From a checkpoint of a small mixture-of-experts model trained on Wikipedia: a variant of Adam for the experts.
Below are experts of layer 5 (counted from 0) of a mixture-of-experts language model. Rows are named router (the router's row for the expert) and show model dimensions 128-255. Each number is 128 + 32 x the weight over its row's rms, rounded and kept within 0 to 255.
After each expert's rows: "gets" lists some tokens that make up at least twice as much of what it gets as of all text. This comes from a sample of Wikipedia text that the model never trained on. Tokens count by the router's weight.

# expert 11
router [142 187 109 172  97 138 194 106 103  76 139 113  59 107 120 161  95 221  95 155 178 136 177 140  83 167 138 162  93 121 127  91  97 174 123 128 147 105 187 106 162 125  79 120 119 204  91 114 158 147 141 154 118 148 128 100 109 156 125 140  78 142  95 126 124  96  81  27 134 179 156 135 150 147 155  68 117 130 115 156 124 122  29 128 151 137  88 152 141 147 133 108  80  89 164  98 144  97  68 139 115 110 152 109 173 175 179 175 132 140 142 147 116 122  66 169 143 155 147 174 107 174 192 148 145  87 125 146]
gets: " The", " New", " A", " all", " his", " her"

# expert 7
router [122 178  99 114  67  60 125  97 123  99 161 120  66 127 120 133  65 209  89 124 156 160 162 192  97 150 178 155 131 140 126 120 168 116 160 158 117 106 197 158 136 123  91 136 140 158  98  93 132 112 120 101 148 154 143 106 102 146 127 171 109 103  96 110 111 124 111 105 149 125 153 112 130 147 150 120 130 122 120 124 138 126  32 141 147 146 157 184 173 144 153 128 123 155 168 128 149  99  96 145 112  98 146 132 225 153 169 162 178  95 149 161 111 102  73 140 131 124 167 200 149 184 200 147 156 106 102 106]
gets: " The", " he", " He", " it", " It", "."

# expert 26
router [120 160 103 167 103  94 150  65 108  99 130  74  89 130 153  97  47 217 145 124 164 127  97 155 137 130 118 138  56 206  82 138  99 110 137 166 137 101 147 131 142  88 144 128 120 117  98  94 146  85  99  85 126 130  96 123 123 162 119 132  78 131  96 110 146 132  93  79 111 150 127  87 183 146 151 131 149 102 154 150 100 100  94 111 136 145 150 124 115 105 138 133  64 129 120 127 132 126  53 133 111 121  96  97 139 157 141 170 146 108 181 165 115 144 143  80 178 171 159 161 139 187 201 119 165 122  96  99]
gets: "0", "5", "6", "4", "3", "9"

# expert 20
router [144 164 128 159 113 116 148 107  92 124 154 106  62 121 155 151  96 151  98 131 167 137 150 131 124 173  89 200 159 153 122 115  80 107 126  91 125 121 164 105 132 104  94  78 146 119 139 128 129 153 136 125 187 154 122 109 124 100  92 149 147 154 104 116 120 113  89  72 125 155 181  81 124 155 156 109 152 118 168 112 114 157  79 120  83 191 143 151 123 166 139 118  99 103 144 118 130 116  94 154 141 160 161 122 162 149 185 167 112 116 119 168  82 120  99  55 176 153 163 128 160 119 229  86 183  95 115 116]
gets: " \"", ".\n\n", "\n\n", "==", "===", "==\n"

# expert 1
router [ 98 149 103 116  81 102 153  59  96  61 166  94 113 126 140 118 116 143  94 123 159  78 145  88 102 131 102 135  95 118 137  91 105 139 146 136 137 123 155 173 193 113 121 123 128 115  91  96 153 142 108 117 160 152 126 148  83 188 115 168 115 104 116  91 159 106 117  77 140 191 145 114 117 179 173  80 152 164 151 126 129 109  75 181 131 188 103 121 175 144 137 118  90  86 121 110 164 141  95 189 101  84 116 133 114 146 164 178 162 118 139 164 101 138  86 149 123 202 193 119 183 134 165  91 153 149 128 121]
gets: " in", " for", " at", " over", " during", " against"

# expert 10
router [ 46 178  87  91  93 107 118  79 101 103 154 117  89 129 105 118  81 124 126 156 142 115 125 193 110 142 111 152 138 164 139 173 126 175 139  84 138 101 138 179 160 121 123  79 130 124 151  89 106 129 108 126 111 217  59  83  93  98 123 121 105 115 112 108  92 102  84 125 176 176 187 114 138 118 105 108 154 160 126 153  98  83  52 116 200 131 114  75 106 174  80 103  56 137 119 102 111  76  90 121 134 102 118 129 175 133 140 168 164 107 194 122 142 144  92  90  92 141 161 136 155 174 141 154 129  99  75 148]
gets: "o", "ar", "or", "al", "i", "on"

# expert 65
router [121 191 123 155  74 136 164  89 145  98 105 119  75 153  99  83 107 159 128 110 142 134 142 171 115 128 147 163  96 153  98 103 112 117 121  64 188 121 242 163 113  91  58 130 131 145 155 120 106 122 102 125 175 177  91 135 137 152 135 156  88 102 138 136 127 115  93  36 186 120 197  94 163 102 107  96 119 108 164 133 107 134  62 139 158 139 100 150 112 136 142 167  84 127 111 125 142  70 105 137 139 147 123 105 197 150 175 190 157  89 107 165 133 168  86  58 115 144 150 144 114 160 193 109 154 131 101 137]
gets: " in", " on", " from", " into", " between", " of"

# expert 78
router [ 71 195 135 178  48 133 156  85  79  97 178 106  56  97 134 132  64 169  88 136 145 133 175 154 125 162 159 131  83 161 143  98 124 120 148 140 178  99 174 129 119  90  99 127 122 159 104  85  74 153 145 120 159 149 154 105 113 167  80 147  93 142 121 135 151 120 120  91 122 159 151  77 146 148 113  99 139 134 153 154 149 110  67 154 161 200 121 139  94 153 127  83 129  76 147  80 117 130  99 135 128 163 148  95 184 139 170 200 135 144 107 193  95 140  94 149 110 150 163 129 135 154 162 147 104 125 136  71]
gets: ")", ".", " by", "6", " was", "°W"

# expert 41
router [ 92 151 118 137  67  96 143  92  90  82 139  89  86 151  72 131  88 175 129 137 156 129 142 166 141 212 106 144  90 163  81  97 117 125 122 129 156 123 160 131 185 136  97  94 100 112 120 124 148 128  97 129 107 163  99 101  82 120  78 163  69 165  45  86 162 103 103 103 158 133 194  53 150 176 117 132 188 108 155 156  94 134 110 139  79 172 154 137 134 171 153  96 137 111 135 132  99  93  92 122 106 109 158 121 150 154 167 163  99 127 146 131  99 124 140  72 131 145 159 170 113 106 203 107 166 113 131 145]
gets: " a", " an", " first", " two", " its", " one"

# expert 16
router [132 159  85 113  77 133 141 120 100  38 208 117  85 140 146 147  84 165  94 140 183 173 134 131 106 182 143 134 100 147 163 110 113 145 178 164 154  98 164 128 138  76  62  60 148 144  90 105 102 116 164  97 163 125 117  90 120 171  85 114 102 135 106 121 128  62 106 113 142 125 142 105 111 152 131 123 151 116 147 147 148 137  72 180 122 114 102 129  93 174 159 120  92 127 127  94 161 135  91 125 129 101 116 132 191 164 226 180 146 110 148 164 140 127  66  90 132 115 153 124  91 189 184 132 166 126 138 106]
gets: "o", "as", "os", " de", "es", "is"

# expert 51
router [ 85 165 103 160  84 103 129 114  59  91 148 118  66 104 135 109 137 229  79 141 168 135 165 120 123 118 151 166 176 172 143 149  99 146 134 135 155  38 155 132 171  56 106  94 123 130  97  92 143 115 110 144 148 101 109 125  87 124  98 183  57  92 111 111 113 105 122  95 158 132 176 113 139 145 112  86 161 109 122 160 158  84  81 107 103 193 120 166 125 128 170 135 144  98 139  91 158 136  78 151 119 144 126 148 189 156 187 143 144 152 154 138  97 143  75 103 139 176 191 133 133 160 176 141 143 157  77 118]
gets: " ", " .", " —", " Opposition", " X", " x"

# expert 70
router [ 81 179 111 141  91 151 152 114  86  85 124  70 101 147 138 128 112 193  91 106 124 125 149 187 136 138 122 147  69 137 116 117 139 138 128  89 164  85 170 129  98  98  94  98 179 153 110  92 143 156 132 112 174 166 102  70  52 150  67 138  70 126 107 100 139  99 109  40  89 119 173  58 151 160 145  89  98 123 185 128 172  90 114 173 118 143 124 131 163 126 162 132 104  80 149  89  98 112  83 110 120 134 108 139 170 176 176 198 143 152 132 156 131  93  95 136 139 136 168 156 160 146 150 119 146 135 109  94]
gets: " ", " -", "-", " –", "200", "1"

# expert 52
router [ 97 126 143 137  83 106 126 125 146 117 155 122 140 126 112 182 136 169 138  97 202 163 157 148 140 156 135 149 184 116  94  51 109 123 140 103 147  97 130 173 124 206 121 145 132 175 101 107 121  95 147  76 156 108  95  88 130 144 128 164 108 138 136 116 109 138 103 123 116 174 121  65 117 128 130 188 150 142 156 136  99 120 123 176  75 210  77 144 187 131 159  72 134  99  92 137 155 126  81 139 158 166  85 163 146 105 122 219 151  74 140 166 113 123  74 126 146  96 143 159 135 192 143  99 166 103  73 165]
gets: " the", " entire", " Rap"

# expert 58
router [139 117 123 129 104  69 116  94 117  48 135 149  63 177 172 104  75 168 130 102 156 160 104 163 169 142 165 176 113 180 164  87 110 133  88 169 162 104 185 124 130  97 115  79 142 205 161  86 136 166 102 131 138 149 101 100  75 148  77 189  63 138 112 109 157 119  92 100 150 104 174 104 119 134 142 119 157 123 142 101 187  55  63 117 121 172 100 127 152 106 133 125  79  93 123 123 133  89 102 132  88 125 132 128 148 159 159 171 118 114 161 115 113 143  78 121 124 204 173 199 168 114 176 150 163 152 156 107]
gets: " with", " In", "In", " after", " as", " but"

# expert 12
router [101 149  86 129  98  89 152 117  55 101 117 103  92 163 143 177  83 164 134  70 147 101  97 104 111 186  88 150 117 133  96  74 146 138 140 134 141  78 159 137 186  61 138  89  75 143 133  76 103 128 110 132 170 155 133 105  92 116 115 124 150 115  64 156 136 124 143  40 116 119 190 113 137 125 123  97 129 113 110 105 200 143  52 123  83 158 106 118 126 143 127 132 101 126 137  82 120 141 149 102 111 120 121  81 146 119 175 145 116  71 116 150 181 137  62 115 143 161 178 101 133 188 205  84 143 157 139 143]
gets: " was", " is", " as", " were", " are", " be"

# expert 2
router [ 80 203 104  95 139  91 127 131  86 117 171 150 105 121 129 150 129 165 127 156 195 134 135 169  90 142 120 109 126 162 138 150  93 164 107 109 127 141 127 175 146 100  81 126 123 121 145  72 117 109 147 141 143 184 107  98 106  88  95 159 104 131  88 113 125  95  96  85 187 195 164 106 149 140 103 104 108 112 144 117  97 121  29 100 131 133 145 112 116 168  90  97 105 124 113 131 159  74  69 120 123 123  92 104 162 140 165 192 149 120 185 122 133 114 117 141 123 165 166 134 156 161 168 151 129 111 163 108]
gets: "2", "1", " and", "3", "0", ","

# expert 74
router [109 157 120 130  81  86 136 121 111  92 127 115  79 128 157 100  62 227 145 164 148 105 147 101 109 146 166  99 135 161 179 100  70 151 127 135 157 118 140  91 152 117  89  82 142 153 135 115 147 137 107 124 169 123 175 143 105 139 110 160 109 132  94 187 137 117  85  85 158 144 160 116 109 140 145 135 140 114 125 135 130 149  62 143 116 155 115 195 153 120 118 133  74  69  71  81  89 124  75 148 104 112 137 170 163 140 181 155 109 118 170 149 169 116  98 128 157 124 162 199 148 129 140 139 131 143 129 102]
gets: "200", "0", "000", "100", "50", "40"

# expert 54
router [119 167 105 141  44  71 133  88  89 140 133  98  99 129 120 111 100 161  80 130 142 160 160 136 147 131 161 148 106 160 136  98 137 115 142 144 204  73 156 139 155  59 116 102 125 164 131  91 137  84 127 149 145 171 114 123 103 141  82 207  63 121 116 148 121 144 111  78 170 145 153  85 137 126 148 120 157 114 161 176  98 170 101 170 157 237 143 155 151 174 114 122 103  88 161 109 143 139 113 150 133 108 108 100 123 146 120 196 167 118 156 188 167 144 129 157 129 154 200 169 154 164 126 144  92 142  93 101]
gets: " |\n", ")", "\"", "),", " (", ")\n"

# expert 50
router [110 148 125 146  63 107 142 129 128  86 134 115 107 122 155 118  74 178 133  99 140 151 155 150 138 131 156 128 115 130 141  93 127 159 117 123 187  87 167 104 184  97 102 138 131 161 120 113  84 140 126 139 170 135  97  89  97 181 115 145 127 164  84 114 159 112  81  85 162 146 177  93 171 104 107 129 135  94 143 134 146 121  74 132 129 172 158 138  94 123 119 124  95  73 135 133 137  93 117 135 138 134 149  83 191 152 189 207 151  88  99 172 127 138  65 133 161 175 163 130 153 171 148 114 171 119 131 109]
gets: "1", "4", "2", "8", "5", "3"

# expert 0
router [ 94 170 141 176  85 116 157  74  87  62 155  98 121 112 106 141 110 184 104 107 148 117 178 149 134 194 129 149  96 143  82  95 112 160 141 103 147 107 156 220 132  91 118  89 111 175 128 100 133 103 108  93 206 137 136  86  91 161 135 105 122 154 143 142  95  95  99 105 144 161 154  88 176 192 132 112 132 173 172 157 135 110  71 139  99 234 120 163 137 137 127 125  78  62 149 100 109 107 159  96 125 129 127 111 162 171 197 189 141 130 149 197 127 114  77 108 169 155 168 137  83 130 157  99 196  89 141 101]
gets: "-", "\n", " ", "|", ":", ")\n"

# expert 75
router [108 179 122 113  33 150 196 101 131 125 170  43 110 177 121 176 143 131  94 135 165 156 110 159 128 115 147 153 132 168 104 117 102 116 145 148 156  66 155 128 152 104 121 118 162 138 153  61 114 152 116 104 133 131 125 140  94 111 107 112  77 129  95 103 129  51 131  36 119 144 150 107 160 142 136 123 154 152  99 159 111 130  70  78 134 128 118 170 130 134 117 112 127 114 123  93  96  75  85  98 161 137 117  75 164 176 151 175 153 133 145 181  99  45 121 123 136 122 209 153 106 167 220  99 108 114  99 159]
gets: " of", " for", " the", " de", " on", "|---|---|---|---|\n"

# expert 73
router [ 98 175 131 155  55 102 181 128 100  72 167  74  76 136 116 123  76 142 114 136 171 181 128 166 114 147 178 178 133 208 102  81  80 169 139 130 137  72 194 116 159 119  97 135 113 173 132 100  89 135 124 132 141 138 135 111 118 126  69 155  83 120 109 122 127 109 136  71 145 115 184  62 124 186 115  72 162  88 184 125 146 103  85 143 112 130 135 154 165 120 152 125  82 107 135  88 159 124  87 132 120 122 151 147 156 138 152 185 138 122 142 135 134 130  82 117 119 135 194 160 161 142 181 130 141  96 144 125]
gets: ",", " |", " (", "'s", " and", " the"

# expert 33
router [ 65 138 103 119  73 152 160 117  67 133 160 121 103 128 129 147  92 152 147 131 150 122 150 152 105 173 161 139 122 176 123  87 101 136 126 157 167  94 163 119 122 114 109 133 120 154 143  79  99 100 140  79 154 138 132 155  69 108  87 148 119 138  61 151 157  65 104 117 101 178 220  40 164 169 139  83 133 122 186 137 163 101  74 144 119 173 151 157 146  91 127 105  87 140 108 135  99 100  61 137 124 136 116 125 144 142 164 171 141 104 109 159 139 128  81 130 146 148 170 148 112 161 191 109 132 142  97  89]
gets: ".", "1", "2", ";", ".S", " University"

# expert 46
router [ 78 179  70 154 106  85 146 118 103 113 166 123  93 129  96 123  39 158 149 112 152 170 143 157 123 195 175 140 122 171 122 133  84 114 139 105 143  50 174 178 146 145  65 106 156 140 120 103 148  98 108 103 137 162  93  93 114 159 117 135  95 110 123 152 127 115 122  55 133 166 154  70 148 128 131 108  52 123 116 146 137 123  78 137 122 156 123 180 115 145 139 119  90 115 180 113 153 108 109 138 140 106 165  97 205 145 172 183 178  76 163 125  98 159  95 100 177 150 144 122 115 161 171 131 183 113 121 122]
gets: " the", " The", "The", "),", " which", " It"

# expert 25
router [ 77 141 118 174 141 145 136 136  94 117 166  92  48 129 101 155  82 148  59 125 154 140 162  86  81 180 130 137 171 145 148 136 126 129 145 129 153 135 157 151 139 104 103 131 132 205 120 136 147 116  86  86 157 172  98 138 122 115  79 156 135 112  91 129 152 112  87  41 146 166 210  95 143 104 140  82 141 163 137 150 141 110  67 118 144 139  99 126 113 159 117 105  79  76 149  95 158  84  85 150 134 112 119 101 149 180 121 181  95 111 194 142 122 119 115 111 110 154 160 193  89 141 182 173 147 136  87 133]
gets: " |", ";", "″N", " —;", " MPC", " ±%"

# expert 32
router [ 69 143 129 173  60 106 167 115 128  86 158 156  83 129 101 158 110 180  84 124 128 129 194 122 146 129 131 109  74 166 183 128 123 192 119 122 104  86 117 136 126 109  89 139  95 160 133 132 139 131  88  99 188 180 100  69 104 153  83 164 105 145 128 126 126 150  98  89 130 143 220  83 165 137 133 118  98 130 151 116 176 126  83 121 134 175 121 108 124 174 132  97  78 118 130 103 163 108  98  96 153 153 139 127 216 150 135 148 130  95 138 164  99  72 130 137 171  65 137 139 135 125 193 135 129 125 114 119]
gets: "s", " of", "ers", "es", " both", "(s"

# expert 71
router [115 189 141 154  87 100 148 129 150  73 179  81 120 145  82 140  88 172 130 105 156 146 145 172 130 145 130 122 100 155 177  81  84 136 135 116 196  88 141 109 127  79 147  78 112 163 123 103 136  93  86 138 137 138 119 120 115  98  63 145 138 110 132 108 137  67 101  62 133 163 161 105 177 177 134 116 146 172 154 118 111 147  58 146 169 182 103 163 107 145 148 118  83 111 110 110 116 158 109 175  81 137 126 120 175 148 144 201 128 112 141 146 134 140 109 122 146 103 186 137 109 155 191 143 148  74 104 104]
gets: " (", " \"", "–", "/", "′", "\""

# expert 76
router [135 163 123 164  88 109 166  58  97  82 201 132  85 176 149 142 124 188 101 119 181 130 157 204 147 189 120 187  57 151 134 103  94 179 125 109 138  87 144  98 145  82  73  89 135 157 116  97 120 127 138 103 150 113  85  83 147 124  49 169  96  90  81 127  98 104 101 133 102 127 163 127 173 181 156 114 150 125 153 182 143 140  94 193  95 211 104 147 119 169 149 101  89 108  96 106 172 103 132 131 128 105 109 136 128 135 147 171 170 105 126 148  95 116 108 111 160 148 192 128  93 175 130 136 156 123 118 151]
gets: " ", " ", " Auto"

# expert 72
router [101 199 165 137 123 124 126 125 101  87 159  92  82 157 120 134  80 148  74  89 155 133 130 159 108 114 115 157 135 171 126  86 149 141 168 142 160 104 103 148 159  81  78  50 116 139 142 125 109 113 123  87 140 172 127 114 102 125 122 138 105 154 103  88 153 165  78  70 132 127 148  83 177 137 133 138  79 125 159 143 119  86  53 158 150 186 142 166 133 167 118 124 116  85  82 114 178 137 121 123 127 100 124 151 197 173 151 131 175  96 167 119  78 121  57 101 145 132 152 180 123 148 123 126 167 117  94 123]
gets: ",", "\",", ".,", " associated", " concerned", " fell"

# expert 68
router [111 160 146 135  85 113 197 153  71 110 192 121 122 158 119 178  77 120 153 134 189 159 128 137 153 198 174 159 109 157 158 109 100 152 113 119 210  97 179 107 153  68 134 139 125 157  81 101 104 121 124 116 163  96 114 124 118 133  75 196 135 121  62 111 100  97 102 111 160 152 196 108 168 149 129  92 125 118 180 126 148 142  64 119 129 109 148 120 199 160 172 107  95  97 143 106 173 123  94 148 121 149 160  90 168 159 104 214 162  82 148 142 149 138 132 101 138 145 162 175 171 140 170 114 128 175 150 116]
gets: " |", ";", " |\n", " (", ");", "\n"

# expert 63
router [ 79 147 127 110 133 109 153  77  79  89 152 140 119 144 110  94  66 186 134 151 152 137 127 114 121 151 162 117  85 118  93 107  82 129 163 113 142  98 157 150 113 110 169  68 106 152 134 104 137 137 121 117 194 155 109  81 100 193 125 138 110 139  92 116 112  98  80 102 126 149 193 137 139 146 164 120 119 183 140 146 178 120 108 180 122 178  95  94 128 130 214 115  98 147  91 108 104  58  79 115 119 121 132 150 163 134 128 199 110 140 129 162  91 144  66 111 133 160 126 156 117 145 177 110 113 135  70 125]
gets: "==", "197", "201", "202", "195", "199"

# expert 14
router [104 161 114 174  42  70 174 109  75 103 201  85  74 125 124 115  63 190 104  84 199 143 138 146 155 145 145 169  78 170 121  90 148 156  91 114 157 122 183 174 141  85 121  86 157 180 113  71 135 170 149 107 183 134  97  99 132 118  70 102 101 102 142 119 158  94 163 149 120 141 115 107 147 164 161 100 110 108 167 106 149 109 111  97 127 141  82 125 161 164 123 148 148 145 160 122 103 112  65 135 118 176 114  84 156 175 200 217 160 114 149 167  85 158  99  96 121 120 114 180 152 112 164 127 166 107 119 136]
gets: "i", "in", "en", "an", "at", "on"

# expert 57
router [ 97 174 122 146 131 116 169 133 198 100 176 100 113 148 124 124 120 115 124 135 159 128 112 148 135 186 163 142  78 162 143 138 110 162 147 122 110 146 154 157 143 125  93 100 161 139 133  80 144  95 122 117 142 148 140  72  99 114  80 146  96 115 134 150  75 148 169 101 137  97 190 111 180 170 153  92 128  82 167 144 163  79  94  86 129 164 133 121 127 124 152 128 166 124 133  92 104  92  86 126  93 151 109 158 162 114 170 144 114 118  80 168 109 140 113 173 121 112 144 161  99 172 135 116 149 112 145 114]
gets: " and", " to", " or", " &", " To", "To"

# expert 24
router [131 204 106 157  60 109 160 106  82 102 197 104  72 208 123  88  94 153  99 118 160 129 181 101 146 150 113 129 105 151  91 117 172 141 105 177 154 130 123 156 152 119 121 129 150 178 102 110 141 117 136 159 171 147 116  84  89 171  99 125  91 159 103 118 134 126 109 108 129 122 206 121 180 141 131 131 122 143 159 139 149 127  67 189 127 196 152 158 120 195 108 108  93 105 140 134 150  91 136 105 130 112 120  91 164 135 113 198 151 125 152 136 103  89  76 150 157 183 154 158 153 102 190 156 157  98  79  98]
gets: " L", " B", " F", " D", " C", " T"

# expert 48
router [108 174 144 177  41  93 163  77  73  96 174 102  83 148 125 156  73 184 127 102 173 180 164 130 116 189 170 135 115 174 179  93  66  94 107 117 168  95 186 151 137  48 109 118 129 142  86 109  91 119 144 133 159 138 134 128  99 163 105 179 116 115  97 118 109  86  99  78 171 135 186  81 144 180 120 112 130 110 180 118 121 105  70 130 127 167 130 132 151 150 151 116  88  63 120  62 111 137 111 146 112 162 184 127 182 157 155 159 121 108 115 123 147 180  86  83 117 165 156 150 160 139 182 126 145 145 129  87]
gets: "\n", ")\n", " in", "\n\n", ".\n", ";\n"

# expert 42
router [126 181 104 174 129  71 152  83  45  79 146 127  67 143 130 112  68 200 112 113 137 126 155 166 160 150 159 142 123 153 171 143  96 158 147 134 155 130 156 176 119  94 123 114 110 135 151  92 141  85 117  71 147 152 138 143  64 138  94 146  97  88  67 111 110 122 129 113 132 171 196  92 159  73 127 122 136 110 171 120 145 174  88 144 165 194 151 138 158 127 126  74 100  87 123 162 122  81  99 138 137 132  84 154 181 154 144 167 129  93 109 155 126 119  89  78 185 138 163 184 135 155 178  97 124 111  95 100]
gets: "201", "200", "202", "199", "198", "197"

# expert 45
router [ 71 153 105 167  77 138 141 125 118  75 139  72 120 106  96  97 103 158 148 128 125 138 175 166 150 151 157 158 103 137 107 103  69 171 132 108 138  88 188 162 164  63  95 111 100 136 150  84 134  89 147  98 178 203  94 121 110 142  45 132  95 106  51 107 129  92 137  84 114 156 135  81 159 132 134 115 138 130 178 109 100  96 108 136 134 166 106 115 110 138 144 128 119  85 108 102 119  64  92 150 100 129  99  99 152 154 160 191 130 114 147 122 134 151 104 127 172 131 154 121 100 105 218 136 131 149 165 141]
gets: "–", " |", "-", ".", " –", "th"

# expert 38
router [138 180 122 169  88 125 168  75 130  55 149  78 121 106 163 154  55 186  87  87 133 133 111 134  70 146 170 180  84 164 125 132 110 149 129 128 133 130 141 157 221 120 106 140 143 122 103  96 121  86 187 113 182 177 113 113  43 174  93 136  58 158  71  95  85  66 126 108 151 147 139  55 137 127 156  80 143 105 173 154 148 142  88 138 153 110 137  92 169 149 134  99  89 119 106  98 148  90 112 179 119 116 120 136 219 139 156 162 152  96  80 127 110 137  70 105 185 156 169 130 127 147 160 139 124 146  62 121]
gets: "|", "-", "\n", ")\n", ".\n", " UTC"

# expert 49
router [ 97 164 137 135 123  77 142  87 132  57  97 107 125 155 156 152 105 187 105 133 118 102 139 128 146 150 119 129  96 144 115 100 112 120 124 106 184  90 154 151 178  49  80 111 116 148 160  95 173  75 111 115 172 155 125 117 125 137  74 115 103 125  60  71 148 159 130 118  99  99 119 121 138 122 161 167 102 140 179 147 153 134  99 147  54 183 162 117 126 158 150 114 123 114 112 123 149 100 140 124 161 155  86 102 151  92 125 192 107 143 146 165 168 137  98 129 150 148 181 142  91 151 213 109 128  93  86 107]
gets: "-", "==\n", "ag", "ah", "ig", "ab"

# expert 61
router [ 66 196  95 178  74 126 156  99 170  76 103  84  99  93 147  62  55 163  94 135 165 160 111 127 136 137 147 145 135 121 116 110  88 160 103 165 155  38 137 200 180 136 121  82  91 135 162 106 151  90 146 115 151 150 137 114  91 136 103 133 142 142 116 173 148 124  94 122 109 142 118 140 142 135 116  75  91  98 152 126 129 121  61 170 125 203 111 126 129 115 150 139 103 104 138 125 155  84 149 184 129 122 151 126 144 172 165 185 101 109 116 118 116 146 118 142 168 130 185 139 122 119 232 162 129 158 114 121]
gets: "th", "%", "st", " first", " second", "1"

# expert 31
router [ 70 143 173 146  92 115 135 139  84  86 196 105  83 120 172 147  78 169 149 133 145 100 164 183 136 164 190  97 124 196 160  72 111 183 108 145 134  94 146 130 135  90  52  93 143 133 128  87 128  75  98 116 170 142 110 142 125 144  93 131 111 122  65 135 144  91 109  79  86 139 173  96 135 156 131  77 129 170 184 132 103  77 126 124 104 210 120 119 140 119 133  91 135 130 107  90 155 142  73 164 117 141 157 111 170 128 140 213 110 118 125 179  96 144 139 116 126 155 162 136 155 147 202 124 142 110 121 119]
gets: " that", " which", "=", " who", "0", " he"

# expert 67
router [ 55 182 105 167  62 118 132  74  74  90 160  99  66 155 102 124 103 228 146 139 131 121 150 160 109 143 160 183 104 143 139  90 130 110 117 141 150 106 133 114 155  61 119 100 126 156 117 103 117 130 163 109 176 170  98 118 147 183  80 181 122 138  75 125 126 113 106  80 140 133 145  52 166 162 153  94 136  76 138  83 124 113  44 166 111 135 121 162 114 164 121 109  98 107 106  87 130  84  91 121 112 135 152 157 172 180 174 186 170 126 132 167 101 134  84 131 150 108 155 163  95 136 126 147 136 117 161 121]
gets: " ", " they", " med", "ions", "rac", " ratings"

# expert 21
router [116 162 124 201 114 100 141 133 109  61 122 141  71 141  86 132  72 143  70 180 190 129 144 114 123 131 138 118 105 147 139 126  94 183 110  77 133  72 147 140 133 100  89 127 116 178 163  86 146 120 175 154 139 151 111 120  94 118 104 140 114 157 133 133 114  95 120 136 125 144 156  90 182 149 168 150 109 102 143 186 186 120  90 167 117 178  96 117 104 163  97  98 116  88 162 165 100 120 128 131 174 125 157 119 168 133 137 194 149  93 143 143 124 125 122 141 105 125 139 106 140 143 153 107 152  68 123 107]
gets: ":", " by", " –", " as", "):", " including"

# expert 3
router [ 80 146  89 167  65 132 169 147 114  98 140 131  81 136 145 148  70 143  93 101 172 170 168 121 167 136 151 160 135 143 140 103  93 133 145 107 155  63 149 135 163  55 118 143 107 117 113  86 133  98 128  64 181 147 127 102 149 129 116 164 131 126 102 110 130 144 100  89 165 138 157 125 174 124 145 100 139 128 149 147 134  73  69 160  95 126 113  92 126 141 167 119 125  87 125 111 110  51 120 154 123 167 112  71 167 181 216 195 125 126 169 140 128 110  67  79 154 143 166 124 125 134 182 119 135 112 106 125]
gets: " |", ";", ".", "asm", "j", " —;"

# expert 37
router [ 72 173  91 158 131 117 157 124 145  46 125 104  92 124 130 128  51 150 134  95 167 137 182 159 134 137 165 166 135 183 120 117 106 140 151  92 138  55 175 147 172  52 107  91 136 129 106  56 145 147 167 103 160 150 143  79  95 143 103 161  95 112 113  96 157 126  85  77 153 121 146  91 104 143 131 108 126 165 158 122 165 114 110 121 109 171 134 147  94 152 169 145  85  61 109  66 118 110  68 142 123 124 153  66 186 125 164 170 155 109 167 168  70 151  59 123 161 146 142 151 144 177 142 134 103 106 122 144]
gets: ",", ".,", "),", "\",", "-,", "},"

# expert 44
router [ 73 183 113 148 110 112 131  68  92  98 139  67 108 178 101  88  45 121  47 139 153 180 175 150 106 163 129 147 145 112 113 141 149 125 116 133 159  99 185 155 132  63  84 134 146 176 109 101 139 122  92 122 194 106 108 107 103 159 114 156  98 116 138 137 132 108  81  88 123 144 172 108 151 161 121  96  99 134 137 131  92 120  99 135 144 201 104 176 165 131 141 142  91 112 159 141 158 134  77 148 131 120 143  97 149 169 152 118 136  98 117 156  98 150  63 129 115 131 182 120 112 172 148 130 174  94 105 103]
gets: ".", ".\n\n", ".\n", ").", "\".", " |\n\n"

# expert 13
router [136 175 147 120 102  58 146  91 115  59 138 111  95 130 124 101  62 198 162  87 170 143 160 137 133 136 141 107 115 175 135 102  55 133 147  77 121  87 197 147 166 113  95 107 114 131 123 111 124  95 191 120 145 136 143 111  80 106  93 134 110  72  84 138 132 126 120  89 157 158 155  97 194 135 137  92 134 134 117 150 108 105  86 191  82 145 138 150 129 205 130 101 130 132 156 134 119  69 142  82 135 113 118 119 152 129 171 187 140  64 141 179 114 168  96 136 143 131 135 184 146 132 194 114 125 122 111 128]
gets: "12", "18", "19", "11", "21", "17"